Weights of a small mixture-of-experts language model, trained from scratch on English Wikipedia: width 256, a variant of Muon for the experts.
Below are experts of layer 7 (counted from 0) of a mixture-of-experts language model. Rows are named router (the router's row for the expert), up (a neuron's input weights, with its number), down (a neuron's output weights, with its number) and show model dimensions 0-127. Each number is 128 + 24 x the weight over its row's rms, rounded and kept within 0 to 255. Numbers have three digits each.
Before each expert's rows: "comes before" lists some tokens at least twice as common just after its tokens as in all text. This comes from a sample of Wikipedia text that the model never trained on. Tokens count by the router's weight.

# expert 46
comes before: " the", " a", " his", " her", " their", " its"
router:142133140170157149127177112172098137128152132129141171143122112105187110137103084127098096167120150141171062102101163115100130115089110137126145138153076109136130101135112121141166099099138121149144167143102149098137142135166116176172131132140133146095134092122114149121122121115118149169129151111149133109125148141128106143092121108114140115087164125128137139123116116142128129119159
up1:128164175125125092099134110174126084086144151128123134109136110135111127135165119127121155136134108142107187120132139154142094132164126163124113104140166148115136095120102107157140131145142137154138146083108135121092093129118119105182099111137113142172162133130153143151118096122063145154091124169142153099119103118149104104136164129103140130133091128137122123137154094148125125149144
down1:149112138120116091089120154110133151129162136103077158130158111114101121130140154139159145112109100127135142114141140145149136099114125145149122121086112148145144172122154142120141125143127114107148108153173072135126120134074120151100134122141105099167117140149110140142112177137144114128130159093112153132101135187146147168115096118153117097179151123154143132172150117165136155118079
up2:115108158146122159112115118121100112149150060123129133127160125120155189103105144132121147122111142134126104104090170160082112144127091116106162105096135170147115094154126106146122141118160115110161140076106064097091132135139096148141117078111139121103132124144134194153123128182171117111131100147136129160123128132155157141128095156140180106103149137156132119114116158090135140092098
down2:116175129078133116137092112132136109126143125175141126158119123115163114117108120087133127147140156116139147106163096127144124101107115141102140118094117122133128131109147152108148105151124127077176121108121152094136122172143159072129117146161153125144147122114108113157143120148115144172151160093147118092087117121115102130117097161123121130115098165150132109106125187093151170128192
up3:104093109123141130129131098092100143089128144143160142148108126134139140149143138107136127178093075110124172145167142155154136125140105183148162109118179145188166132127136101137144122167175135114110099104132127130108114143134156138119110152121101112140139121153134137137126141139152165171104170173136136126128163136143172129124093092146102116121139102145128121133103122141175121108137
down3:108125120096165107165106086116112135098123108218110140118128117182107109095149141123093119153084113104130121107171116124148101157092135099127161135130160096129132144122102134163135108124137155093126145135111097136129133128151147158116137151120069185161166088129137176127126109103141108136095124122173114130122143118170168098142106073119116149138116143133133124144170135140129134127167
up4:143121151120175142070111122165128167150135119100092124120165132162137127136129147142162138134122112113129167110154161137118089128164119096126094117147101120128135090111132146159098141073120139202103130128122121123141162158072131102098101130097088081104113118106119131137088119169099156169187127116093128099131119149126130115123111112104104159145129127129168123107077075102169113151116
down4:105099136128090125208123149106109113102153111104128157129163121136141178095142130110110123082111160116101109131133108167141117139104104078120091135078167073154141134134107157176166117137083116160165121124130109124116136134136170136145145082145102145110127178145141128114140134163135137156141136099142120122161115152153176139092109137143121140176094145155112130134119119117140150100137
up5:154109086140125130184140094131118157116153107140140161161104075106095151097152137116151135154172095136162135132118094100157118147116146141104156142102141127116138107136182145117143133154172135147111125114129115133141140146094150084122087098125105171105141120154104121143137106111096137147095094121103108150190137132123145147163131161133159114144175126120129130133130118113140109109200
down5:158148126132155162117154118101157118146114149108159114170164110151127132140144122124058139188081146124143093117104105104089128137130107121112128157167097118123145134127120077125135136102094122083143122143091150084140097112109147106103137129146131149155112115145128136119128103126135128222099131110133111143138131119139115128133071127156175127106089095133120147112128114171145127053188
up6:100078118109138103078098123118137089127138127134132149117114146124157143105132145113168140112136108040106139203145128102104130118099127156111150107114088132093122168197118159110111096126138113085117139119105122141106098151154149132142141108161142159165189120128148130079114091138146114131121132131135100114142108154077127138101172145158123151098114114135148152095144101130100110093139
down6:120112153145127152142146168133151128124117130109112067133118128168124148164106130126115118140155157138155153123137085151154157146157134145099148152111127114117124125108115133127090115079124115154166082117117118095109134133096092144108134103124168155162115137148094163159149125114146126180107103130092125126123135145120181141143141103127107086122173127159105099154104138153117181128159
up7:187163172137130136106118140142152154114092158128106141127105177130122119101108113108133127126105141125147069122135111145122123144119127174098096101133123090151154086117188143146078146129133148156113107152062111126148110113107117140115097189132102146118106096146086142118124157114114126141110129163126083094122133161081140086157173104103156129138151122092104138086124129125148111143106
down7:139136108149119157095122109167113136168139120140156096099141131122114146134120155217143162120101124134123158162126146145125132182104132147106161172114085104080099151110110118138152145129119136127140131128149140103123126179150123127126174120099163135139145153125092128129125113142135089144135078062119153149131131103103145142095138105130150100144142107163155092156149134124112126057118
up8:072097126109134122175130107115131112113129121119122124111079121150100142135149145116156099150159117117134149150098099067172122163111153117126174131106133138154130080099139145102151121147118145137149079137118122168167156121144069135132092146126114143129133114135172152088150161107115112138169106184104140113153135151094095128148150109109115125159098140127143148150108172123159136120162
down8:139138089127122136106143130147182134140132125121168103139148112142151141147125133146118142148126123120123097104110121153114138190112134122141130132142148145130150148101129130125104128140102145113139102112149139117159080123165150108159166174184115148111165119127137127163150150113122125127122135099095115136122163156154131153105118138126165080110118125106136158136130119122097120167148
up9:127182101121087131127148141123117157116142102110154127164146128122169123132136085111162139126101097115140148115121107114138176096150135127163144118108111091131190152089113092129151113152141131078146142132096128146185153137114142102112124145133139149131139111062128093102079117123121101143130157127141135145096140120117172184130130115123143160109158143120138108163135126158143164141147
down9:116105194119138123126133087132129161175124142147124141129126140135112124141127113114160167112124119168121108141089166141133129103113126132188121172106101113206145094126151146112138169092121142125138119152116146120124118140107118135124178093135126120139086141111077131108098078099149071111095140133096151160116144132130146109108089098124075080159162094157139151142119128148137133145146
up10:164121085154138117145106166103121113118129150143112139169131108096109121078105131140151119142160127129101112119134113130131152136122130117138109125187084124123163141117142134127112122150091173169149110171153159182085125123098086093140160110137134072134106138113129148149131042131113113092118152111137122167098163114169113119142116097160152138132104135124150099105104124114095143182126
down10:158119138161090161167099107172135107097113113171078124121135150120117108163098121170117099157137148121150134134126137108123163125139113107115114102145150090089153138142128132116104136179099160144120161156143109123141099141120135171100097139143166156133136158153115136117148175133141117139150116120107151159112135149145091143103131123117143143127143120069144114166144050144116126103104
up11:128125138103107138128104094149112069102138131129169093148149126127136183122134128109123105126112119080104139127122127139132084142156129159155157111100117141135178115143113088088095158107117119165123148131152124129151098097092138107109112128098125131132125116123108141117099154091094183116163117126131120082083141116140095110126104154125160137082144145118100113145137126176122170086123
down11:163150141114142063131141115078116105139141168163149159116117151118143129171125145153171138134143159097142118120172146110110140105128123120151142134159090137088133126138113121117178118106160131136107120108084163106161139062104129103139084120148153142091134147122113164118143130081101131110155159150153125133108135150139130140096135127106137144125108119108133127150166152147117160127116
up12:099143108132111108096080181102109191114046128117117136147092143117122089135108167167109152104163092159127147089150148141164133106139155167104093115155116133173132102117146077111115108114132124107135132122095158123155169122160134121127113173098085139107103120113130097131074114122145130140160122121167111128134125139093152115130134149132121127156143139138165114135086064119129113155144
down12:129198152123100129103104124108102111149143115118139132162141132123157099134134140078090117161133122157120098145106142129084100153117108132142123141116135119104136132110096139114087128068112133120106137182116103130122142123098087122097111139132151127124118126139135105122124118114123112148131114044116135188102094148129169117141114064161130142157128135157105079127120124188104122173113
up13:140087144128118132114141155146133130116147158128142163136102106172130120136096112120121130129090127152120093148107117116093156153105186149172125088139145107146094110123175121096135099162124138144137161146156134157096146138170167111150125131128113133105117146128106099156130126104130106072125144107145081127113129138163128177111103121134132132162126141142133111136183162158112140145144
down13:134126106148144118154132137174114133137099148094135118161199168137125116140136139120082084122144177102151103116162111114133086118075077162136124098088132016108145158120109112134133129146108114099131133109138154136134159130062180151111153097139119106147105127164080123132148095124156081139102087113133115142124117168121068124142093147149108160108120127116132135137162118113082116111103
up14:107113115154141109125173129155118145141124115154087137135174088134134133123131136127168123152125130100167138148132140106068157129125062114126137131141154129155100141159144113074112100141157156098140127148084108107136103117142150124136126156107153126122127112157128140144138122133078162097143107150104140165109139132135160109085155143130114183159101123120152099140144108158177129104101
down14:171129120133118162134152084135141160132137148149148121111143146141098063145092113161147123148112118128129130080117120097117141144130074079085137131115137153151138156134122111126141101127141084127114108136117090132127117136134115147164115161119137166142126165135127102142109161143098117151092141141126135141144121106106097128095122087093101109165132147164088170137127102162110093125131
up15:167121121147132131171112129092131122119101109131151193128093102133124117095121083142088181154100134126147117144162160165095192113158120081143131108114112178157109143166134115148113091167169107065128074121123080131127123125145107149169146116149137135099120136157135120134133129117140064122160121142126139186124133124111134144138138118139125143132099154146151143100150144112103112126134
down15:124136128102127111134142136120165124114130139131090147111114101069120147134170157068110120083132130143118141132137147140123125097125127143091137126107117131167147104119116124147113119150138123163082111137125094152195105127137098113115087077142159172144158140112106120134162160112134126175110153132153160108107130128111080149172137150114105151132118092115133144168136104080109096143124
up16:114100133133128161132100135110148154122136120103145172140187118098129124154137107166094116126124111117100096162115135189117135105134135182120140117146112092187125095144147096159098129128125171122163117124126119136126135147128134158113108138152112131121116098127123154145168121147145137113120054136124084127142076107074150147160115120137128161118176120110135084137150137166093112093158
down16:127097142160137111141149135083190130147107134104130146095151163144110127162165099178138096111158164105131122138100142100122104107083125146107138117144089056161123162152129122102138094121129126075100128128136126150126101093115170110154106133160082146128149143156161124096110144109087149140099118085067158157139090195104132131152162102106117101169153111140105132128128123130131108151088
up17:157122086155118140136108140114131105158092117168146182106165093083140148151084117154120156079117134129142124146103134163079114187193129105130120157094142170162140112134123087105145115139103124133113132164159154093154133138104140153136161196141140141122107142091181124162122152148171150151126138120107106145084128111115120118146157126152113113115157120087131143180147135152126167119121
down17:114127136124078101147142109140111122080122117133144135128121153114110076117168132165104101130147147130119128102135107113159110172137098119112150128116166061098141123105146123183153077150122088145115157095135094099153152124165126132122156154135154179122130090187113147170130145121130122104119092133094134133146138162154109101135132078121183133085090132098137172128121119152131162107086

# expert 11
comes before: " the", " ", " a", " his", " New", " this"
router:118102122143145152121153104121125149061140157170106162108137142106147099113081134124077148099139142103145173145190171147153081149091117145126143127124149117155126147119092100181103115099152120121105140135117128094116105120144127155134149156105157122118128086116113156096143126140115119182139152161182151133145114125149167135136109094097146162160123118155127090124130131140123107120160
up1:164105119093141146136089105128116092114109087134144139106169159159136107121114113136138137122118090158081115155092172070150149136130144177144157116156130140140117159098143138129151120116117134093121092083146147117094120093099096135148170140125156140119102146107109158149111121138078142153159112130115131118134129114125104127137132157144095159137137102111142110120154118187147143138126
down1:128119134140127086131114097089112139167134118125098127116115114088105138176115133108155125137124122109141133164187158167113149103139118148160164127160125112157155138132120109135139116134170164147162148109125095141101128136156089111133144174150135121140106087117129130169124120114138104149174145110096110109135159137128081169152105073149109089138138119183146129141121131148114143151156
up2:123089170152093110121139059116125112112110096098136165149104185140103136155122119152130112100141113129118134110173093153145112102087130144154134168156136123136159103122159106133127133143196109123137109182115116108090141156130160110132116114095091138105080109119110133147104101117165104196137112097142115167134168125102133126130167143101153194134110165138120142132156158147132176123174
down2:137163089122122144128147067128105135091121118099142129121134128168108134102153134104101151091114073145138133121121140153098138146127095094130086108131136157151183118072097150136111139126128119078149136139148110139123112149134112117090094086091126134112148119136115139156138139147119116214106176141134147138153083153133108154108113087128112114142195100149123114107116110132091123054130
up3:137136113133130160141110111157140100131151132155139122134115117095110137126100133139119119158133137114126115113117084064145122155119133128135101085186144173133094106115153112109144137163126078113143108188111128118108121141159166126111125119101122149091131115113142137094178144103113124121126107145159159101175142105195170154121148146220130140137138128158179125101124126103102132140124
down3:114133145110150123123138151104127165127161110123157139098119151116180115095141129135111131118111160168109135139132165154102149135140140092155133142146103096149154146100072072131106144093108164121153135124149139122102117110075126144088157154114134130146122116079171106113148085121107079124114142118120129138139143104149147132115184091123141152137083177102114110131126151130102071094123
up4:123128174141161138147129076098154125138174107102154132166128060146142124180113149118120124058152105116096131114137160142144144128154106107165142108110110137106128157116068064138118146124111104133112128134124150131094156167099133095135107132093109117128121113112119131129118153150144150166144104103118143161137138115144131122108119144143116070144133157172095133099126125142147115157105
down4:148127138161136144174168082131147178145151113155117120173121143105109127171079137105155102201116117121107117102121107129120099148093128137116131157134129121131134130164175153132114149113164138120151157107154155091111104135106133156141153092113108128070132120155114145073126133099099139131073118127113126160088136120074149109098137127123107116155147128136108107137156105132137127086151
up5:141116064159134146148090123143139101144128138103081123143126147138138161106125144178125143140107098125100136112136077099131153116095126105167129114125145116129141136154133171122132148089114136130120089136122112123117120148150157119132079119123138176134109104114117105079107072107152133150161152109105164094150130119162112113125114162131125157102136079213123140112100118146083104131147
down5:139115146141105071113122104124133104136127091125098122135101111116140144129125140125089081124147203140127133136133119173115139155156145091129163096130124119088146174091123154098127141162104149150150084139154107125105135135136105137126126141097144202134130122110117123149122119139134119127128109106159096125130097139097062136105122134150116159128114138106095122109113149148138122111068
up6:158106134155151105139079136119130176094151150154121122140150120119146131149141141093149115169102185120136144196110166148108184138138099141120135119127119086127207109131159089133077100138138158138109146119116150103138127099094113141114120135120124102144079122178137128129159118119154138155160151129121073121118116147111156129104108115114147123153148160114104103173102123127137134141134
down6:127117110124124154153134145143141113104175161144113137144103145139123124132123129143143138072088175125105126158137182144143147126165140170135155153124095142166136134079081088119156155129135177103134095117167191140165153126112144097114163188144127128121111141139129105110124116131145100150174150162139136125106134134168125148113109129094093140122146121105162145121152137133145102130128
up7:094096137146133149121144154143140129071146171147095125091119157150112104140151127140071130108118114141127130137177105134113128123126113141184125128108122124142173131098088108197137152109163129090123124109149156132126129108118127125110129119165074106129126105139093133135096132120135137123148119140172151111105123125122128153135078138122190123109139152080155165092109100172143137118145
down7:124132130112125135110100143115148120149123130143157118128144128098143177152112115129155127127098105113099132075084091096087129094188135081152129135108145102108134138103141128090137115139140092174156103086127090119140153126158144114138112111130152168161144130119156124129142128104152104131085119101124095173082131146130112110118127130175083101162170112119132142136127148117112121100155
up8:151123103131121165107164138103124136088102158128119142075099133153137158148117106131207135094125142089152112140143123109104146138132133150129108163094149145102098148152172105162140098132142127127107138096140169146143102138173104123116148126108126156127143134151099121132167124126120113146132115145115143105140122173136090093115164148143114182149128095117109148195123107139150113119170
down8:081115145140125153184131111117124157139164136128147141136135065123143132138125145128141109162122133153119127146120125102145163124171136110148094129146159149109129116135121148098071106143094140136132167135126163129100170125113128110101101132130146156159122181164146145118142104134140150104129132143142122151106129148156111117163120115145120127126158106101135140084208103130093149130108
up9:069127136118134155171134085141162099106151131105136120110124111103112110177125144138149137132116152107119166125135152157103116117161160136144180107099143188099154153133125110135117133110147176127127144110139097100132142134142101180115108132152131123145159131101114112174164117140101131169133120154133155123130086150154145126203130119096092160118144120143137146135123135130154097114169
down9:147116082138175157124182162099146098139143145115149110120073086077128136153124138118109081140144144136122143131093113119157128163094109113115114115164161149092154149174099122123113155144192135121114107095152136119159111126173142130159152110130140088098121136118107145111120144097148151123111084140140099124103121162127145095129132104122135146141128149190102157110131135098123108112129
up10:073087128141116104144154112149110132143128123133112123113116110118132134144105103127126127140110144101143081113146079111148139126107128141107121147126087151150117155134151146151120103109124117171142106135111104145143115120167110135070110135127136137109170126163107097142128162132117145153095156142153157131124153138154137160131080135131137113048122105136131115102148116129093144139160
down10:155104164131105094135113136124155138129119132113143149110180154120128130155129113091142136126090132139127118145171105165127143132097186158166158129162144215101148131152132162132149154126143141126156126112146110127106145161159170158112100112108175121122111160139158137162149128119133146081136103149097102124100153152172143128150102140150130094093132134145062122136101130122128128096137
up11:124095092069144153129118122119134109112134120181134144157102141107109113170155093094154103104134144172138098153138160112108142151129149090115133126138157151126125119129141078121098151165120110143113121119135153114144112129142137109146088128106150132080148099140133119130161148157144147165080074128134086090122151130129158104109133137102126162152183138163113109142098114143110089196118
down11:115126126082125158138103116135130164148146137132082103120111153152165179142108118178125139180127124159140109090091114119108140112148129096093104114112131124137128149120105187144142121090135100155089135118146113140153109115178154136146109146094103152109151133129102174126114163093147128176102130138107097087149133116145109147134135125121081145143123117164068120100119151145159154137096
up12:152115118158091111082170130111139133116143120131097135150121136156144145165098112109136138128163088069142191157129120126122137141100126136148123122105134125161177142111116127092111115160116090173168101137128115149141144129153093146134143135152120140164148142190112142092097145133126143123109118166153135141119125137143108133157136128132135132104083121098167151101173129140117124159143
down12:111099117112119149099152147113117120124162130108120134137107146113108111154133125154090142155127159143146141103122158119131125059159140149126165138115163100140126122098144103185106163111118121113102130106121154111164143117091171169107133135106105108111098090095162120136110140095137121175157112128139116108156115086093150145136107099135160122125140150092130101104075116105130106143103
up13:128082139155137125188125154152150142114141137128082098123095125120083140095151108083105139136132095148112162113116116096154143140137135174151128062143144115107117094115149096154115072129119163124110124126085085135116089088133141133108065147117127097110101096112094117111150122135102117169119159127157126103134111133131136140110141097069129130097140120123159098141152122101147121152126
down13:136126134145134129144078148118180109096141122129124142168158166084112122093119148139140154145123113129108117122139147132139123203099116132080128119117132119100099114139113180138111130125115156098119131105159152179139158144121107137087142119083101142078110072109143135160154113107127101076136121117114146180124137141123144118110073101108147119127165143062109159191108147132122136159126
up14:105156122137151150132127125169092152108125073140178137157105150115079141149137112159142147113122109138127160124138134162124121146132121135149104123119183124104114095111125070115163111131096082139105115144111145099152139085138162135098064138119118131104131118092139127158094162136122123094145137113115088130141155160151125127123127139101129099135129101102136136132150122148133121154152
down14:133070129178140126171138109118122174123130141180076175109115102130156118108135131113125175088112137137105133126149179180142098132111107117106141152141131138127091126112093124124152130099097123148133120143131111110103130105162123139122142159144109139167174093106174121108156189120142107132116100143095129151146113137146168136148098132126097141155164142131107096163146153114146159110115
up15:138157131146095108134128096128108113169120152161150112139134128101117122103140132167130130173147104083137118149122134106117122095131142098095125125140092169118079153140123108168122141123151103098172093126110126145174129177145146141124120087111133177132132125144110093141098154165138146157148104143121146145104123127127180122117119151092132145143101123119146130122125122170098071167155
down15:136174131162120174119124142107163148149120149105119124098119105148113097130095149181144121121094141181151114165124106131131122119127114151134160118102099158113155150137140182136118124144094150074130107107176172155090150140133083115116085121143145118139121143125153158144146115151163117128159125106156158080091121140108153160136133087105116174115133105126152123143117143152181150097103
up16:121149152117111135104090144130125136152162124156168093139082118126142144148116141104153146118135132158120116153157116136175136135167111129153160128084149123155145126110124114137137094154153149136138139134125168088100112088065156102145100134149107129097116103153141131116154182068127127158168075132123123123161127164133119109123124133141141154104093113098124132132150186151113135165126
down16:176122134112143124143123113158142125115159135131100105126133177112095103163164134096070138115132094113138137128158120124122081120145118135115109112157189079190108136112106112117118143105144139161145153127138149147138112157131096055130126111152146104140158164147118116152130142154151133152154080172165136135081134115128109131141095091075092141151178162140124199123164132134097117114094
up17:099165147117165137120151081142138108126133130123159120190122121152150160138131103139113114109127143148103147133089115140148091126106156129130183144141131142119145127114127160148136095151112174141098114149123112156141119138075132131136154125095100144168121170145087144118122156098109113162183157139150097098140107148066139118107104126106083162093160090151111125180086111093155086121143
down17:150147116134131120109135153110150139151109150130162164156145154135150129133184105131135158146120123101128159131116124096146191158074149119166102152140147130158124144149152122140116160147122145132126125139146134074120175157126151124096129162158099143131121189139119119140156124123065137142147125130144106077109146128133124118078104142154110141133117142115133103109065138123129107089110

# expert 29
comes before: " the", " a", " his", " first", " an", " her"
router:078087097142128137109112127101129097148100136137126125124125179118146106166136121175156118115117113130115102123072119143099088111098117100098100125131127098122131147136147142065101141139115105110098132135102158095104126104141150148148114140120179139132086126135128110103138125101152119150110113108099130093137106129086149156110145080125125166112137126155129133121129106114128122090193
up0:121149120155109148186098126170144114132117122174085146118115163082150085136107135173148152124142141098136144102092113166115098125140131165117134138153138081081108116132119157090113105129162139110112137127131156131148097131103164130124123168120081130138109122127142163168124136130124118117132086129154113072119121149083150157126136116110111095081137100137114167091122133130120119130121
down0:143122150127116152148137131120117113152121104116149112161107124130107123126134102114116147157137141189148164117171120074159146118129109122139092093129097118109106130080117109138122135123102102129139133120112087127096173131130133112092126147127105129121108112105140123116095077131133127148122124081143137104126131115153157140146138148126128109086133204146166128147186157100135089138078
up1:096123135110090129145131132112171080104158138136086150144124146150135145109162093128098099136096154149151113144124124124079115136159105128149127083122168159118157143126090190136164152137133130105098076113095105127120127142103118156126134109140104094115157172123100128144115108108140166130162145126166126118139124140111102149095113142135125167114152106120092140119086135120185161084163
down1:124136140086147129123115129115116105133134106134151115156097104083096130133174137098081178082097163182114147134131159108120110099147120099105137139115138083118127135103107132144098133121115176165132114106151140129115140114116138152155096135128152132111130171134105133122136137126155110135160098112138112129105103153115134144108147144122089131130097120140147157117137139112138143096169
up2:173120133130106136116114110120125123147123096127192135120099077102140135125122138097155101132153125104123134172146109128130122106136141107132111135138111153125157108099114165109109149123171130110134116109125130134134104114149134166080135132157143114142125142143146160156142079147099153132136111159133085167129134112138138117127117137165126136130090111153149121100110134104121137148137
down2:111138121149133145134140099164148144163165143135105148125168097113180115124132161124119105131134115087102168135112152119154123127094163120146113077097155094175115165127116153121128170134115129107146124132125116139127108138118127211114155099112145100126125188171083154129133151164120115130160120083117128157091089104125105109138154105100131102177140122146114097115116145104137122109118
up3:165159108148129166173136086138169107119121110110081106101145107142157147105149118142137136120102142152101109118138129122115135144145150136139128144063174111146138151091169137092124116136135161150171146141167146096127112140111146080082080144146135122111148115129157107154168150140138107110122117136100111079162155123113153113118089107108164130112139123115137128123128131103137155152145
down3:115154153143120131137140147109073105122116109146123191139087142087080146105130122102109094110132132123139140116114184091103130124123117146164132143161153114131144117107137144113124114138128109096097142134145180118139086110163140122132112156168134117103119132105155116124123124130130131138117105125158129124123096161149098080145128123118074142123173132168131153107133092093118118090146
up4:130109107143141151121114189126112110134118150147099140136164192131110127147116122136145164136180106177176070146117119108112104096148173128137113109147108107125107089181122125133134147132130114133087112162118087151106140112149144133125094130134158119160118117118111120129122137111128180088108104137100140180145126150125183161117097135149141133105160175179142137108105089136157125151162
down4:104130124147126130114089081105164105114145128113183161140130133107131111147105115116164155150124132127128120086124145123117132095128092146140087149121111101100162137129160133146141122101110122123111170136127124109153120103131120158140124126114140118096100111178136138131143150065127105099152130127148113102099135173154070119158107114183139140111135125167129131107169119133093099106087
up5:120121118150131144094118096130155150148111137152151110111139134140091163156156116142168130107104140162101105109093129137111087143096130136086134076139154139118136142111106102134116120113150106119149107077124120186112093155090117134146102112123091145122127144129128119178127135132158044134090079135206150146175094132111108124113136102136135124177111104105094101123159184137114150145138
down5:126105151134098123118152120122128128154131165084153132107109138095150131118151054127151137136171138133139090148120092123118097086134157125137119109166105140127127138107138155085120143099105059150111087162127159122118095085120163103150123184153111124102121124097168051148141100133149120136165116156148106091147089115146143129138154090156111162104166099172115126108144151132121128138159
up6:133063105144156173045132115128149131142083075140118137152106134126143087127151099126149099133171115125181116128116096146103134121150114139128163177159150120121103110149152159120134113116114125158117141113132156092102140073114143140111126111154126116126148121114152138126104095116124101117119110121150117149130142125142132129115125093125112185131122093105141144137139134138185085124134
down6:133131163161124095115127153120161116122122116093146140166105162127128124156115104079146187116129113108086140144183169102172120148170146133131109113090102140161111100106107117115088134117145106105093130122114128158111163160119091123099114135106158117128121119143123128154162153162128127120103104126129148144103148148130083110139143101164143112094110179093140107095132164112103163123101
up7:066137115141126162105126157119087113137066128099136132155090106127107139135143173143128105151102137129120128152150123083134084160116115108139154124151153115133106107123143108128124124127135100075083132106155163115136122150107136102117105137141084126166151131118098140108173063116142125078144160138151102126136129136098133143102104157107126149138105147126122105137145095123135083136132
down7:099122147147166149111126129137136141118118138145112116115145089142132124150120085105113145107121088137158136138142133163136123124162181151158136148105096151084112141081150134118127088163151134173134086116147075124091148138100114126161134101148095128142137108122156131162148101107069110124098105139148145101162124099170116124143116127146114124154152114146098170132159110132158100117141
up8:101151119110142157082095103175125140116098122102070119124181116129094120142112132087146081105079129154103141113129115154146163118115099093124128127109095151116131131110120114120127136168151169117109137164126100143106172113134161111174113181128136130135115122144140112092106140164162130172092134094125130135147136137127153114088115110097148106144134159148153116127106139079128121140135
down8:123105103099141094149112111123141097131112136164156125113142182100151142094083111120153114125125161159088161145123138145133102121103152105093119145129151121174133117127126070129120119146142135123144144153128122135122086132146126142124152134151129084134167076144121161129155119155115121117110172143132086080081118145128085087094068140096122131110090121113137119151161108100113169127098
up9:134121123130113132127109146089143157180091080119159162136101110097167128105119114121143061144150131110162124098086124119109146092139133102113135134111149124112119151104162074106163186166158156117139112107122135131126139106130129143117100131104130160090102122118179141136125128131115148088141130102140082121122118057109104155146128146157146151111142152090121134164132124136119154128147
down9:104152090124126104120107146144178126122091126162115152176114131119185143132116133092143113091157128106114120097132101123122120153113138147112130156116136101118096111155133115165128082181103115123144132145124129167130108144133127124097194130128159145111078153161134112133140145140113075093119123134113127152134102163133123146133156083129073123117146107124119145148137162158067150108110
up10:157119127181136124185172147136128119128154157146127146113139110083102136113134127123124148152113138106144097165147128137104127148128094131153130137111128153115164121149156117098118101118130122094114153129138107131126111134151135124147129095113120146167110158168129123131088144080119137091116100121125103127154119177112141137136124104172084175136155092126075147136165106143155119116160
down10:120103127124149109136147154136148127152136084103084134098128145170065156142131140135140107128171152141142124129123151158124130111154086141120150172136115172130116133101156099174111108138133089086132134116160169095134178098093113138111154163157146111136169117099114159099137114156129079116098115149128151129188125083125132120111119114179112118162151161110153118127125153086106133132160
up11:121119169079122161105132141135125123132105118134121153139099115103114136135132131129073136083091140108137117084132129131138141149159128097158203125128067158114088133124139142070101124072153102124147143155111127104139167129120118163113133147126129152126131138136097114114117133144107113110131158125127086103135097097126148110119077153147091129164122098105117110099129147140120097128174
down11:111160112106098143124120155065131125132169126087113150110140126110158145125145152122145134110129124068122096147126128134153131105127167149087101129144175102154138111129137117127128112142122158117145151154098169121123161100135158147139170075094108097107132120148106099136156109106135097128173166105129176096133121101113102128091131133140118117173108141215141131116135097147129129159106
up12:108139123154098144131148168096160133145170178156133123144121108088147132158164141134111087129142125137155146103130120136120143109071147115145196163124130133124137131141103159152168160128114166090138129163105129117149118125116107111073139134110144121065137149164141142152083173126077114101146145100080121101125145099113114096149175147121130122162110116108175126115149126136171145133142
down12:131132150135161118164148119110121154165108093177161131138147135165092150136123119077125117116097097083168088093098132157158097114165142123146125082118109124097124126142127106148139122133153113150106165130099106188108106099098152108149137155126096113148113131146130145144123105126085140155145121125154110142096124191129128122083117100121169150131147141119100167141112113176091126092121
up13:118133120115157110131131133065124135143107143100124142150167164048149145139141113161109101103115089121090120178142128182163128092124127133149097126134122147116126126175128142172141119085127161083120136107101144139108150143139145114153174104159144161125105141082115139157132134146128095163126111094093079183162109166097153144125130109139150099096091102115129147125154099118129112124155
down13:133129157137149146119111138114124122082139188106112158159167142108109150147138123128149143135137146100094109131146081103126118105102144130149091117132105129096133124174125132124060115102123144129152115181093110139174111125109087087119053124135114131151093146130096175192148153109089140111111128111138139086152140118124116137133131143152133138100146119121137094143154152153133129123115
up14:124114115144121159136111125106140136151141130128140117146124085150140113107150096166162126111142141149099102110100147095136139142119127142110154122156146140109129140165155118133096129150151103121152119097062148074141086088151128139137100131099153106123106123145129061093173120166123149131114088111115133144123153107140099119126133133131149138086130142142143137135134112108124121125157
down14:098091144152149110117108116129138132125140129142172174157124093118174107121148165096123116083127185093076137136134156183155122163179100136123112151122109164139150120107128153092141154120131164155116151095142140143179136166103128106144147128148157120125138113106111103144129139082169108133148155159210129126115121119151135132121135120102141103171110150103150134175111153100118135175141
up15:117146104141129125102088097133124136144122144111147167131159104116110096101079156123150096145124136127118153122124108141134080095136097102147083108143097137130098172099140129112120115168152114088147125142142101146119203136101166140081111158156142136146125074110107089133118079109138112108133093107102146129113151112104159170166114143129121120116114168150162093145093181139147133141155
down15:115108173094120100158178162104139132127114137165163132163113143113142109140165133160156110159156112117150090091181090127082143137130133109167156133115153145125111153130101149125099156108162122134103130092109148122102123126119137134091143163148129176150178108138119154123141136073121128134078156166155124148127114171147085193123116105136099130121114127151118097094141109094103126136130
up16:089096118102132155127110124156120110125121139153159154125112122154120153125144135142085083146091085114109135109146118094117132119097107106142117087125158115163102096095132142120116124161097127109146092103118112112113159116142094161119171111119105130108164161121124128154115142128138147084121133092147155141141105108082121147178145120146131118140152128110132136133145116099121140146078
down16:140135176142155101175074154073108135104153101122136113145103172143100118139111123094138119140121122136098135113173154115138141142111107162131145138139129121129139123136136122091141133112150172110119148117074170113182142145102148096107089134127096136107141126160127148124143146193124146064144170104144144136141136122111114118102142162122108182150102075117079114176124112153117086131152